{"d_expert": 240, "rope_base": 10000.0, "decay_fraction": 0.851, "train_tokens": 1573000000, "dataset": "wikipedia_en"}
Below are experts of layer 2 (counted from 0) of a mixture-of-experts language model. Rows are named router (the router's row for the expert), gate (a neuron's input weights, with its number), up (a neuron's input weights, with its number), down (a neuron's output weights, with its number) and show model dimensions 0-255. Each number is 128 + 24 x the weight over its row's rms, rounded and kept within 0 to 255. Numbers have three digits each.
Before each expert's rows: "comes before" lists some tokens at least twice as common just after its tokens as in all text. This comes from a sample of Wikipedia text that the model never trained on. Tokens count by the router's weight.

# expert 11
comes before: " the", " a", " he", " be", " which", " his"
router:141155158147125130136119149179129089122132139124113136126139111115114135137156112131088110126132127170129110190110113082165147156122157122113094123119147186132107102179109118114134104104155135125117180125163144130089147172158132125102096163114160096153121126134136122098125122115110153107134128109144116084147113147116179162168155095129120119151114163162161095108094152147103131124120095090155129157151134173133137205125110145135114097148087116127123136137110128143136120132151068135072126128129124157101128130141129131147129115116102084144114108179199138104168105172113119158093104133116109113113122130124149147128120110091136151125146152135139103146097163117125138152094153124095150073115177144169122138140115119149152130130137158101153147145144124122083136081132143
gate5:150156092082150105072125119145150125120116106147092118127149146110136117110155126086118122132141128097165128122180146143093074105135103090134101115121162121129138131108099100082115117124102143117109136145121076120148160110109140094092107158099126125110114100133150125156137170119116074127119131124158124130064151129151097132103100089092160130128119140130135155113131141119108131138134133113123095135137127113111164115154170139141140102121146129126145134146133116135149112110098190157112103137141125123103166138123100108155160115110091118145143133088094166122118134096152143168109166130151163127111138114138131139120147089075169139162104168125105074135156142070132130131165145172153101142100175130096149089091151127145126123095085133124140152106196133141151118154103139
up5:142147138129144148114115146138150073112174129156115125133104153151138132089132096104168127110106171098142136123169140158121118129133115091148093155118155088167111088105101084155129135142103178131092160129125113119193122123146119068079131153132130124147135121183111139126152120150124109152140113094145103103147118159120156165160163122175102108094134114165138135095084140160130111115100148145130077090154143109096109126157120139151144097138107146120148087137067125134121091119136139097140149195137118116142157109079128123167139106146118107123157137125109137111114148142118110131095118124134128107125120125146097128168135112065145147152158125143116089115130162101148159161110153155118096131127166129111096105095105104114103139125129101142144152139141094135124088138161127
down5:138128127118167158136133094125112139106166127128189132095103114106100096150099126169149147112121144112141140147104096113134148132143164145105113139117105144135118098115138129126168152099114129119152158106147131128119080139105136145146147099150139161136114121175068113136120109139156131138116125127100112152176066114128103111116188167161118102130117127112115131117085156111125133125144116130160121079135103136117116116106123118105158104128138173126121122121106155135108115159123152076132111092118093120166153127065130132178098122097103122106095131140163072137149117155115090078143119112121126125170113133111116100135123116160125146082161114149162111111108114132134160168131122107151180139097158114149106118142128134117093135108115078140089099193080122121143119088171109
gate6:142105108110118123132102123113081122098126147116089142119103097102125126121155096114127157163116102116114084124129106116144094127074135159193136152123091096079064142152112167124139108162105125118108120156151122160143128119121130150129124132121113114113113133083137167107137130146139176098128131151131126132167126084145141135123135089117175160100181140121127149101107129122098137130109139150128121192158164145104110073076163117077094121113111176078127137153129108120127080133126117122139135130118124130114184159127095149103108106123138122119100172117126094143113118152124157092127073145130124122130126123138121116175149126139110173113143114176128133134170139105126123092165159116108111119137133138114136167079104124146122100131128106176102134147119114093150169101141131
up6:100120159143124119155100144148143162166148128112143087152108113138092167143126089137116105115132125135122111167146125148138144115111168150106110095121134131164144097131119126120124177131169114147116149102138121175141095114073097151109106096132110156130149082143138150120134122113137098127172136166122100160090127106148096100118172136148079096127076093144156167145154130127141097136119126093114127080124077132099089154184140157163125163130079125149129113113105129118143128096156126132124099118144124129123113114112138103122104110103145155131104120123107145127121139085130143126131143093133103056097139125139121145121112123134131174125090126130099130120130150161118149151132101093213124160120137146170163134132120126150161136112125122080181118113138108127144094102191141
down6:132170159136150114156131140150148144123126137120126164155110123153130148131170134163134086116152171128131161127123128106057148090150145172112127110157183126130145112150107095164104157098161120135138133093117163162147163096137131101142139141139142145110137120123158145117064136129151111153136171094131155095083142139120083071145099117124134058135133128127107111135106121142129132124107137122132112138166143092156110163178117114139138101122138101128100135138097109146159167097165127140107116122118111149131108133113113114140136121149137133121115135151110142098146128092083122125083155127120154101164135169137159112112105155117165162151158106132141082104123087147107166129093107153107179140111165119138152106191143163112111088113112102114136157158144149153120099138103155
gate7:122122185100099116130086118114121130099130109121093126132135142111129076134163141109158163106101141172163136076130129151151145134152159114144134148138119127142130092101135113133142116148158137172145157113167112113157103098095142116136155144133144107119124126161125163162136102083154151117177161155118151138128137139111121153147142112134125121115112154120092120141091142095102143178160127189129121085067092088136103115147153091119182124165119109091127101137101127150115183148120127088135103128102140163121100136110153140143178118108108076116140129105117099157101113111086104139142104130111154131130140131149088116123190141092138124099092161151117157109106133163141087100109146149109136111094111126084108117168127138129126110114133082109139142137138172150105127122113141
up7:106113123108152139120121164088100135165052145096121108177150116116126148127128144129122134127112159151154121113130142141114130119121139099160126125152121134138094110157099118108110139085108117144151114119115117116122097124162111162137088086129158163106152097082105152104096190149114158131177124158109166105109118138161101145142166095106103120138163123102184136141128135104123157145150156157122137133104126151147106122130114100132123131164080116141096131129150119160146168156120130137113102108137142131138143133095169109083162123081089093150154123149123110143107107121070134150135151139099107155117146147101124138120089099121169130162115119157081124099119145142102092133177130116160145113096092145149123169115131142144182172147122108093100154151147126166136154139089122
down7:093114162141120133158133143120131152084188112177096100121120175111152133167108136115178121105089137133127114159098123063136178113114117063148163105154122127090131135098150112165143155132115103152144126141144142144149166135083105112112121155080134089139125123143129102119148108143140094115121146118199154114114157096097157158176102118108145124148122136122101116125135156107134106114135138138122096168138115113110109095142143124133114132144135132084159100094128123141109121120129132083153146162132118139154137096145109099129113128117153076122128138141130152124121137154160155111143119117136195105121115094089151109128168152138148136077118119130134134150147138142166137128124100146113144077136123109094101133148125145108148126071177117107134097136114164081140155145147169

# expert 8
comes before: "-", "|", "\n", "The", "===", "In"
router:141135134125093140080147087104174111156125085140092111049143124096095093140139142077108104124141139162116109073133112099118078123100107082107120142110106141142140158125095137161152127142121131127136131159136104117093076118122138148098103119128121086128123139085137128109093157110151118122100101115095126125105131083088065091134128142092150095129108134132084145149136150134124102115129167127127127075141123167154146086111126137113158135108123068119120101134155141137133113137137133104120130154112126139150128121139131104114197146145087101139129082109149122111081156149102155136107146096121109144151095118103154115119120104188127125132133122083111134112121137127120142072129129152110121150153113142096114149142118115133123127106110119124108161126143141162189089140156111
gate4:121135087122129122082110125143133110079092153136118106151096129145144097155145147130138116093103119115113148073144117104145139119135097091139132157151138166173133153136125107135117115121128143141124154129139139102120099058118130138116156096102128113153094122141157138112073119152132137157097135072127165133131136135122136130081148133068087123135127146141128113143137090112104153108120135181092146068109145129121130107123181082117093103152104117130127102086104140124139100093149134131125126121087161132081186156133106110115113119090099134120105115131161111104122164127150137109130141162123114140185144125128125107141124127122144120145181139150114165104104186141135101163145123178146139136151103112136131132102117086147118115150072140138105145108096110157172134096177130
up4:146090136142093106115157100131138113135129109120145154129161124063127140115129112093134152138164090104137123171134144112129114065132118145123159149138102110125146145118120166187135123163153127105142103131152113072129145164120188150164120087107103152117122162065137161136127167137102127118095096116173117145157128132103114119146107100123135145155139119137101143130093092131165129148142121121109127104144190149101141102119156130138120146123168104132089145136096174137115109138089112085116120130144111134157151127107130088119111152105161113157106110128133149100139083122150133128140133139162133154114136153150122133085135118108149139117176105093121136162098070181125095134108106148157131118139133164161185109096107171110122121138107140102135159118142119140162084119142092
down4:141149130126150109103091150140102108098110099094154098122126078135138091133096174136130101094163113116161141096106128107129180153118140168100139163147124122156145132169135111130150153073111136141130129133136120111145081078147114131064086089108113137136143101101132098115140126074126115116121167087136118108129091109124131113123137163159129129133141125102151144079142123107156128138111126137128113157152144178108137160120089136096194091119180145098175199174096132104105122145120137125126141102124144093135107137118107160157125100118145121101123113116078135103117126126129130145133158167148162111115112144172122147156115101116108145139138130118090131174117146130127145108125131134114113167101140102085107156164130122120133170158130129081116118138130121081149126095121136
gate5:145158131128106163156105146110114146108069089118104156155129074137139156129104149154130136126098114135081124153130124144145124125093157136167086130142096159158111109107069155116147116119090141127148156119148122092150108128105147139129106082121129124125109148134126121119164086133138111120111152120169138136157114095127136146134106133132113130119170173102157122096131138140115170104116167165119082120126139126087107142110145166138163094053134140139119160096091127144127097119161148076110174142105105175123145118144117101109137112106152131178119121144119131129147152129152122186086131142086127136127122130111092130104147169128138164135135119160176097163155095067129137139115066128114105150130129125141132122090137117085120139116132118095112132124174148148143130137155098
up5:078124135154093162168127107095143150124128177134112147133122127133100108100134100144132143137102129156119108118069127180141133151132160149151136141155098112126146145116110159102144111146147104157133095162150137111110125165154134119160129123103117125112100143150127123129171114168155103134142135114083133147162089090134132138143154134070150151125119107146107118161171134102131149126160144132095106153129153140125115137116143140154139137109158087191121142136072122133153153159157151163152143145156130135126150119115137150136168074110161148148144113135134144119142126183112167126119115131099159128120143100116144138173146117206177160165145130168120062108077113164129128091146141137147099178117127151128132123133122145100103095111128127101121174104143173128143142119123111
down5:114129167151122113147166178126080139131124078092116122168127147106146163151107116158136116157075123150133162144095101084117135148112120125139125125191147100095121121127097119138117112133114181075112127125135107146142166122129110110119130106135138145181112103120124158113159116062127119151119144097128137180114091121119153160139147156123140146118141146142111112131147126140134148089118141121113130076138178076142160105149103135118107159102125145112124093098100128147097074140164101121102143160083096107112130160105134118124104130129125138166140135119153089109128099142108111156108149111127149106136104126128114124146084104163118143121143143174103148135099161175140137093150090093115133155132139156103146117139140144169155118132152089101145140126196127149077152137132132
gate6:148115099101148180127151102101169143157109093078142182151108145089121109131155101101180129101112123133098142123131128088115095066112112128085100151148100146114106072128132105120135133125160112085125125120154157148106116103134160153155109148118157131131145129125136125166152129147155083122140098105134140140105136178130133097133179141173143128145125156085148088141114134120142147125101140159097105120116127140155168131102115152089146162109129133129126113117139132065134111128108142116106155118181165150105135128120101110124136137096146111156120131127183067123099101094143167122142145146176121106139096112115130131113090093129148114166181173077106121151131133166141153121157128132116116152132156105119136137113125113104137142117112153114112129115157117099127140099178121
up6:145169126127130141130170083102146113154113169123125136094149118112073128135151134109158121099145123162117127141130124116108132102138132158116126106119133144097117135102119112180162095172129136077122113093104157128165107115114116086121085154110119125137114100129118135112149154130142130100142115120106107133128084159126154123089160119142114132177158132126104096095128106142128135126084155106099106139102102123133121140117102127117161149071136133124124075131135099101120143136082152106098146172143129133105138134097088126144092152127161085095153129150132084090142138131164158163101143172158140120114166101136113154121111155107159114142135181133119128103114158176148141122184092105139146116126162160111172081138106158143123144101089105112155101142148155096132186090114120
down6:145101121150168146150128153138115114169123144141121120112176110177121149124113122158127135097119118096118132164106159127132168121181141105161126123111126112178125098181155125123093135095121120124067174151144126157116135169141116159130127142130088104130167128135160104102126123125105161117175183103171115126140135100171143173118139147165122160142100123118181084154145128090186123136168106121148125168094121173115130117136128115117140133124121103167116063158142139087120109103132142108102153156139140111120163146130149131170088157153103140112114098080137139162127140138124130161151132120115116120146124142122129120121164123102079152136124153081159145142140111132148148109126147106134123137127142123158146102145135126121072123140110155073150139157116161130150160159108105

# expert 7
comes before: "\n", " |", " The", " He", " In", " It"
router:121113176096160134167125136142127151131140124110111129164139139164113148152131150090088170091095117117125123108099116139148119156166169157131094135113098097136153144151143124158134129100115124145130123125158108160097098123095142100132147149081084141076115126144113134123112127155092132132148083155148107177130116145133133086103115150128138159133147115122117159156152114168186149153128146167133135168122140105115129177098147133166128131136146173147112135114118135087116119159128106153162114121136128171136081147125132083108096171128121187136164114103143103150122100126155092124125107110149188120140135123180109131154111129103129183114155111117098174099103128142144136132104128124138114192087125110135163160131134129144155146104134147126117111150113121138105174084167134
gate1:119133128102152129158096128106132147128107094144130156121075140127147113121130128142156092178123132146107133116171116137102119152172129142134154105100121111114164146144111161106152093119181132118180096106167152095152123178127139147139158127120102107143127147187116106149086125113154184080116116124144165162168145123124131088123141123134141123171150162123147121122113105152107125144136093175133121121082110153104120103098134118092134160140130110137087138148118143124065123125145120160145127111134133105134154154127110091121146114128128100082123113149136068139109100183129109093136137132127134126117113087148153169098081174143187145179128104087146147116094126123140125134098138123137125128104127140126087137137137162126078117146141128117166127126145168158152127102181125
up1:104135183141109101109134086119124137088144172169165121098087184125161104099103088158154143135136143138120129152150116131113135101154156122133157102109179096134174127171108141110135139115116121140088121125118119136128120145138122160128100121138149143139143150109154105177161085133127145111115146130149098142137134136089134122180121137122103113102146133116133133135082138115155139092095129149151137126143160144149103096119101087071096144169094095072163112155112129123110143111115176159123112136097132124134150108118144148103144149163128102072109127152128104097118107111149086161133125108149158161095146144135149153136121104104113149082183145121157107134122128153144111158137116150126098162110113137124084158148128085083146089145156076129120101121115105091120109147142123
down1:141098184154092105168118086155135140144125111133135082151174100125090119157097133126109153108106118096142154143116141118145143094115150127171141148103085132087143123111103145148168101125174163121109124115124121108116184140134104125111139117116098121131146116178152147125110138112120126111138088171141110145149150139159121117121092152133133094133122102124127117135173132119188127148092156133150095183171172095173149148098141103150186097151166129159141163111090137139113129074182114128097168098152119116079085119145112121114130148097135119130121097112148118134135113159138115150096143154128122116150132155105121072139140140142088150126138138118130144172126094123076125115129124149133131123163101147154133123171151096109153110092112109140110111140124122117125143141094103
gate2:162106128116137158163115113130155132134118139168163089141140142108169123165110123118120105132083137120152160113112090097119110113130123187107115151160113101163139149134137122128106143165104083083115101129141148108137133158171159124133115122104111116107107080122135112137124074135136139141155138098173125173119175121142087136112153085123065121135131132135141149149097118128117151120126082132097149112167118149137097135123097082147140132117134103114093151113129110119200109124101152142125110138167148134127136114126142136122127129135153139151120136145186161109185079111165168123137108135133113071117101108155137105120141074112151148139094100119123128138119141162157139125075111158141096121134127126157096052111133113172153127087127116134145125099117153103132140146107138
up2:120135135118118140125135138155140102088119126093124185147163161114099089149088158085102131152154088111101142127124094160122102095128116139146125101094086184135156101067077157143130160095109118114145153155123160136127073126147161094081118099099129122134141156153124161135122168101189124100169109139128119145154103120092120142129118124086154137148148149118131118139109124092075139132129106100126076151128151173124127124111152155141147094128158096134125126137130153097136153131115155163133163133101078094132136126108100112130127138120128132173150135088168148147090140159121147129126131128131123164152126131100195133155137133130163115135157155132123111136120145116154148129113168134135111114148103107105114136134171148096113113157126162147116108115129119125167122170084162
down2:208141118121128129124125123114130136136143106112135112116125141126120164150076206156122119117109120107126127135061121126118137115159114116099076139146074131144097150108130154110119146144128162143080121162151093125142147119145099113110082107118148116125122143129128148153141110101149160127129157115171132116133118180108162192121122119135129104092164141130132129103109154179141132089099128139136123148163131132127113138150129096156124143132133124139154155104175175154134134103158138117132105133151149106136189155125134157124115138144138143083074133147115084156106119130106149124135088132133121144164119106176119102122127090147168105086090151103134128134146175134141083111165139160128119142088159104132113115127092117146119154131171118118090154116086146102146103170148143
gate3:096100142127190146135142144142109143109146125156101113107116116181113152122163122080106141089111096189129104105131177120149130123111160156164136160162126137129101124120175115115110128105087118142109089120131119163112125148170154132117121103129111087124105154069154109143114136139142113116124125156097180109100155122132095131108131133113125150138136108133156183180173145114087109150084104108139103129101177101113146091147138111156144133161149143129125168150115079118137138141119107178177101135102191104149170123148134122117100123163123105119111140136174135099143143106157106112167105121137138137119125099156127118132117161134116113137135136095140114086133131130157123149092170133132138102157143149129089125136134133120137153141082145098100125075115117156133169125141127
up3:098128155151143139150121131176112134136134101121149110100125120173128129114127122128106175094145063164108113108132149103130133149121132077124123135115122169159143115156105093125123147128127098123130144103116069120114147171118117138117125144126118141114158147139111096124118149138166140169130152160126173067132132151125112130094102136085098109110154119134168138097192168126104097146105120087167103145108167104149147126113115155147130141105128151138109102133160087125164122107129124165174101166156151123133136144171158148156132120157099137140092109122122157146145118080096066122112125137121165156129113088149133157101112150115179159109124158132130115082172154117141143132139125114190167150141110104165109113128128115140126145140185136102088145098136110127109152122124130
down3:171092138148099105117093099118102140121132087119105133146170109104155112120105109146111160110094155090174102160179131133126153122102127095131103097129108132065118108149122128148139156131176097139124162129113160154143136119147144133122129143122121143131093147144169161114118149143128127110118108156095124121138112078126103119178106102151126070140136145116130106114132148121098198098119154174130121107157112099147124126139143146132079160130151108146110103130101132114142135159169134130115136122092068167101131105095113153135108128110130182118111139139112118127101106133102123141113145161156150115132147129131141108131184115150115140116125132160141094154099128113150103129161086118150149218110153118166132118164118086163142099087135096097163098140116112136145157129116129

# expert 4
comes before: "\n", " ", " 0", " 1", " 2", " 3"
router:106112104138100124107136120121095112115113132135146143071090120141121162167144100123108080153122113131096147098124135150140140086128135147140129166116119112139134160086197158148149127128123129151143126125099145084174151132131126079128112115102093126135115124101106132182126130157112130134122077124091129123132129113142162099164130132151117144150126131145159130121114113142096119128100121150115121155131133134111131067142136099098103128112130063139129111176108138125089150054137216160136127119123091104122173080091117162170101103133135135132146143147146148122182174116078111112144135127141074150129143142153144142125131097171115115104100126136144136158113124144134133130147135131159141173158153133155112114149140132125100123143139124132159101129104144113107115140093191
gate0:188171081154103132114154165128145120163127117146133088101138108126108114148114090108123152150127151156097115154136129157120173127114118123160125087108164145111110154165150121126081137144123131093106098162140121117183146140102122149107116109106095140080138081088154112111142134121158136131134117121155169091136165114133124139071091137112130103142185135146137121156172140121135103131109163139131169094122097146087074135180127112111138099120113107143132096101165180153139120162159113096112117135060134121143149137135127131140123109136152119100133116122144143131101147100084134154138150142140113148114124103116111147168162112148135151113145157110090149147091137144162114144136122151113113136117111129166139094151109117096166167086137109098097125162122147126135159135088150
up0:125174160150084100137155067156108150146125127096160138166149106120103127092129134103176107078140113192163129183073141109154116164117140091101139109104153141159111130105149083085130148152086141137110154106191113135087140128186144127105168138165188122137118138108118116123150107136120124133093117111115177153103145123110131160070148108171118127062110154126118137155100108085128133137126134104120115100108126157127148143117103131151132146130128119134108147128110119102142124130118118163108112143100153124155105115122178126119084140156146101122109100164161103150098138130146140117131114145121124139138157082166108116125122139152141145153149133099132137158133087116122095143135095108161141137141115110145099133161133108130129112127144085095138129150142161121111113158110127
down0:135112154117114158173146164178114154107133149193107142106115130116134142110090164145104110141103133063071109107207134101118134132181148120099111172153123145116113101167088161119134094106147106101141133128093183142150134141083130122155094148140089128168135125123147144123116136135140128121153168126150122131161102151120133135148123126121126167135160082103092129147103142157155158111129107148113096131118145122166118138164167108133121139158160121124121145107151134121161119107109131150149165099171135142093136101142116115117142107090123175141114109108120116110175117133108118114109113108092122147137130124120196155104100128121122135142116108160125112089148174147097123164116123123152161128105136093114141147129159135132131115153101150158114104100116094097125097120180138
gate1:137138133121145127132100104124156098138137117130149098180153131122111141138162153154157108142150090130157140141180149157105157098163099117111144145124126124124160136174128124148119097083136112111115076081116169132109171124118106133162134089129133113117149080092126163143133120152150151100106130138073094122099103164131112127137103088110126185160140121074131120168135124157130125095136110126143133182121133129124121093157139128110140142117157097112148122125109128115114095105103159138161098104145148143128102053132103102141119144128156119168114116116143098099166093137125119107115090100140062143162120122099083136084094146117129107150151168159158103143139127114075120128132139135125091113112109159141159122117163115139104128114141115135178105153132097128119147105076138
up1:145107106109133127099109167129134165137118151138123152078147092141118127072079155139141149094157145113140119106191128098135124149124115120073104097130120124108124149133130059140138097145133140135125105141120130131156174114170141122098097150117152123141207116119104129145101109125109136130122131121125163072113117115125138112167092107127111138109128090098168114093177114110139112093097120138134143119138131120120167124125120143138106115108139180094131197146154154107112126161144136114124117171130139133141131180167097152127123096123112111137137150114107135156087135133144097135147093146153089121083119149121094153158116168105121110155125146144160161142096121133109120097124123147164107150177126124123114102116130109153117127114108124120098154156151177113073158176105132
down1:184105121125093149151140119134135108110130136123147074143132119086094119108106067128071107126121139145098143082121100118145120130129123132097098150169142116133136149131114143158127101175151147116140091067124113104099118119156124164118129138158136082105144124167140107080101136101131150145125114100143140120152132106109108135138109084119130131161093124115134139158155123116111114161140174183149163138080146104129088132123136125107118105114109141130111117110178115120140105162144107136124096145112134128179098149127142090148167186099103138147116095167113174144118103152175127114140118140152102125134129113128126157142135114099137077107143112193104163146144102147142115107085115130158120114099112159169170160148119124112130107121105133151144106127135085112121182129108161
gate2:143138141125110149155146101120076098096136119141105144153107130146144149148147173154130101142132132121170101101155124141159112073160102162149143164121131097122070093087107139116147133094114093122129130122143131124107163152116175125135114131127135130163156153117128112108083119081159156131128151104114157124123141061123115153106070099143080121095103150140153100093177140127118145150098141114118121148133115155133142142117092101094117146119093148123143111134114151104126165128136112160129100124123075102128122093111146157137136107145090105159095135113142135104180112174145163144097170116121093146131147124188108122107137155129143109107131141120098192127126116100140098124164162075152136115130113140146092110133125105100144153140131147159125108155140129082132143153159165
up2:173131116153167137099145116122138093168111107093141073167108126104108097128122108096119163125127125130110133106147138129103167152140181103101111122152114144146167131161119114129132142173190141140165166140137123137120100141153135146118174127110104149138074112149131109123159126145142125157121178142109106132120122142162136127161152148168137105109151107141108112151118147115096112138145165124072142109128139143104093104115130147148186116176145096147118147103154110110128146135124139111085126122136170149097112137141122098136080139099184166140124108094121164136127121129140167162142150068088156131136121126158101131113132107123104127145186113117145151131160102108097151156167075158140113143085171084142094106130115129137126119135138134092118148132128151157147105139131166
down2:120110157140083102102150141160122148121141186058154106168088113152146088097096170120133115104115109133119189090093105120114110106143078143134102114141121154142140139167113113143106172114141097123118143082104187135156177131110159090141146129105104146128129105137166116117065152120130148146107109123110136113148095132119189106097125123107126137148127137128114143145119155076156129113128130136125110098147149138146119173116148157121102104109121104117139157166133110111119140150153146150122163109114099097166117135123151113179123114112142146118192140130105140140117122133143095130136109129173141103103108117138131161137156105169130137075116147119141137108163118122148143150108103156126100079101119140117138138074125135132094119128120148132115076083112122104132112123152088

# expert 0
comes before: " |", " of", " and", " in", ".", ","
router:135157124070156121145131120120113179158112138102147140171117136189120161139099107071124149102124140105136137143131104178118115165138131105129144121134166139159112107167174116117126129138128127115129130048124120153180119108124103187115133147080034150105129104080167130158107140118128111126163133116140123103136122116137117114136135173114124119145158102123147161139153125084157104115096095113111163153153136112129112115171147134093104122095114133125129105117126105135095145102148112110126130101127149128141109125143111095122091137123105169127083135120099164161148166115150122134095104125137163139140123074121097115120105136176113112117067117134107125139180119155129130103134120093135140146095142155120114167119145131120119133114123150096146088140159133128107165153141133
gate1:100108104134147138180152087118149107110150123094113092078090165158137119160137099152120129125103136105174139127134124143073150153166145133105145128116116108102156125168152119091093107138158121136153105127142124144130146106151151147159152174120124172139131099155141081124156169079098088119111108152082179137139110138102124104140109157126112144089138137094114124108110123120146108189140127115138160130119110153165121150112119154125148109173082113123115148146107135141105135131113168166130111120117104144150144126105125148108144124158130144132102145170127108114116118117105137160115119113140127174155145088124120146169139121120124134110110141103168126103120093165143149114139114101156163128113136071125094155141140151116106107144142096125088152116093146160137204139115059
up1:144093132111103129161154097171103143105138127122099113130105121108125155142156103176124110146096112118147129126124151121110144114100113121130115121150115117132122098152175081031125145112116166143099138140126147127093099140136127142073079143157095182100114134133095113115175113097071074149130093104123103132152117141133127084142173150143124108123128124111127126079135114093110074130145095130129172159133142145105115126132106103111138103131106158117111155134159119162145130153123172117171163117144154105137143136108160136145132155173121152148116118085143158157108118148103170141115145108134123162131158134128107112133131131155125153095097119168171122120127109131137143146110136108138144093152128114121119180180131133168137127130139125183157143128150132150119162088089111
down1:120103111110121097133102146162115099096124097081149137164096121113128121136136106165096108133110117134171113113116076142139096111164148135160143152100094150143124110147135137099122176145135136081160117166120103111139110131108133140141107109119111099094141117155075133135128117156119122104117140096111156133095137121163103121131130117130119094118161177142129106124107144129106137168159096118173100119097124115153152149154081193140127115097129121119127087158122125126102111136094166135118107126108117175129135155121105131084125140154163123154141102166116185127125121159096141118123109126136133104100127172147080177153122129138077111133111135107174142144151128109174149123080147175141085103155133078140178162141130113138125134117115095156119119087127082135154167101132119
gate2:178115140116136130131102106153115134134108124096172119120123104064108154129165116133133165125153136136116108161144129103108137107170130142081118109105164128106114138117163131123134149114140115144155109146171120141112148108105097129157089139139158077112138153133124110133124115098130155124109146100101116148131145130127143151115160136167158143172092155137095109128130148092103151115105144080145115131158124111129157110162157122113127128109151152108138131119166127133125124111112151160144153136086142127130116133112122106107123120101082095160114157168106203148121083074144128123168110141173108128194104176125146113143123090142130055117067135156126109113131098155150135100101136190116087104143099137142118116170110122148117119132137102103118127134102145124129181098119166
up2:110115122149139136130090099129140147152159129125134152159143119145138159150139144128145089130167129132077118130133137116166105115102120154156123118085118148136097127107143129139127128090132110146126133144104089119113138163117061189159155132173125129133152103132109142117117126141114163148121120115114165139151131143140125061117097104149146113138168064140116151138147166136101146147079113125138143162142134114142114162141132097153138151130142102128079123122134090157097161131086114180158158121104170147135129129111076122136108137128117123173125117089150154176114121144117095150135114164086169128156127099092162143177098104136129091152162112142150073119137165159124169127122151148152141121163082117101165130134105165123127163144111134104152139156137174106159143139142125
down2:106127143116123139125149153117104156106099143119108109079093132128100106117074156135110144101108111106137146096144107108114096084140151116121121099102119098145105106140123102162168117137135150132103105125121131116143115103128167122123127157088118167155146120107114128122162106099140139134143119126160125135088118122149154163101147135121145103143131151119109154115124075141146080128171166123137117134135090106100114126124111127119113096124141132157121108159133162102168160102122136146087142128095102109129157106091142121147168200138111085080119087092120117089092149111138150170105106066135142092091139112087172122140161154148178111122104140090093172123087114144158101136142092126156129184134157132144102114116129133147149162116121141098118170145125088167121116148096120
gate3:122123131105125133095172128140122151153146148144127150122116147144129132132100111078107104159115148106110139102099148150114068125153174164123133160131116143131123101141121117126087157141116143127141127138150133139125118109127145111142163139146105105189092166120124156153144133130129090087130133146158140144147122130109107105097117139073137132123158127120141149122154134076191120178130152111120167099146118121123110133088115152122132164148111119147083117118125084113113125125103109094160108071134140134125101151121120126115098191108076138120097107131140116107129174133102139125132072132116097124174087131110093164139104085134164158123106117141169141136108131120141105150102120135142142156129117122088077137134120127090151100119067102111110104188089120094146141089080104
up3:106134104170134128119111128111107116091137134117123145125137149128147131120099082111048129119091094137144195126132053134128124094136112107130136096129171077109143113094139088165143120121139110141188131126122117113119091113143128124133171114140140110101108084136143172129109157136128121161108143117114124139136125142149118156132119132150117166105092114144104092097114145100106134133188149177153098153143178087142129166096116120149106126159100124116149160148157159107145105165155138142107135144106121098132177109117146198120092129116124109117146148108147152131137129155136105138145154132156129140088140133149130106084136138092153119123069123136161141136133096123133147110105103130117165103185102114121136157116129107091131097121126173161134178119132121123133112096113110
down3:133138067128123116109123071083100111125134121137148156159114146134145122069123113128133124153122128132110128136133116141103109119142152119140110133137133121136119130146082126118114155118136137163149093102129127109126131116094128119107122117153146159169103105106130089167147102157144133106143110144124143139154114136110147150089107137085113120094198119144128144133087100138201094126151098051121159085087075138134115121065112172142123130129097142122134179138121145135112130120127109119130092110134126153129081161109082146124106148158129109132102152170128125114159136111143162103096115153170091139147085142133088137167141122174153135089139149186097091096121107157111171145111152110120154120126099129147118136155105126135128085118167145122124123155127108142133104103109102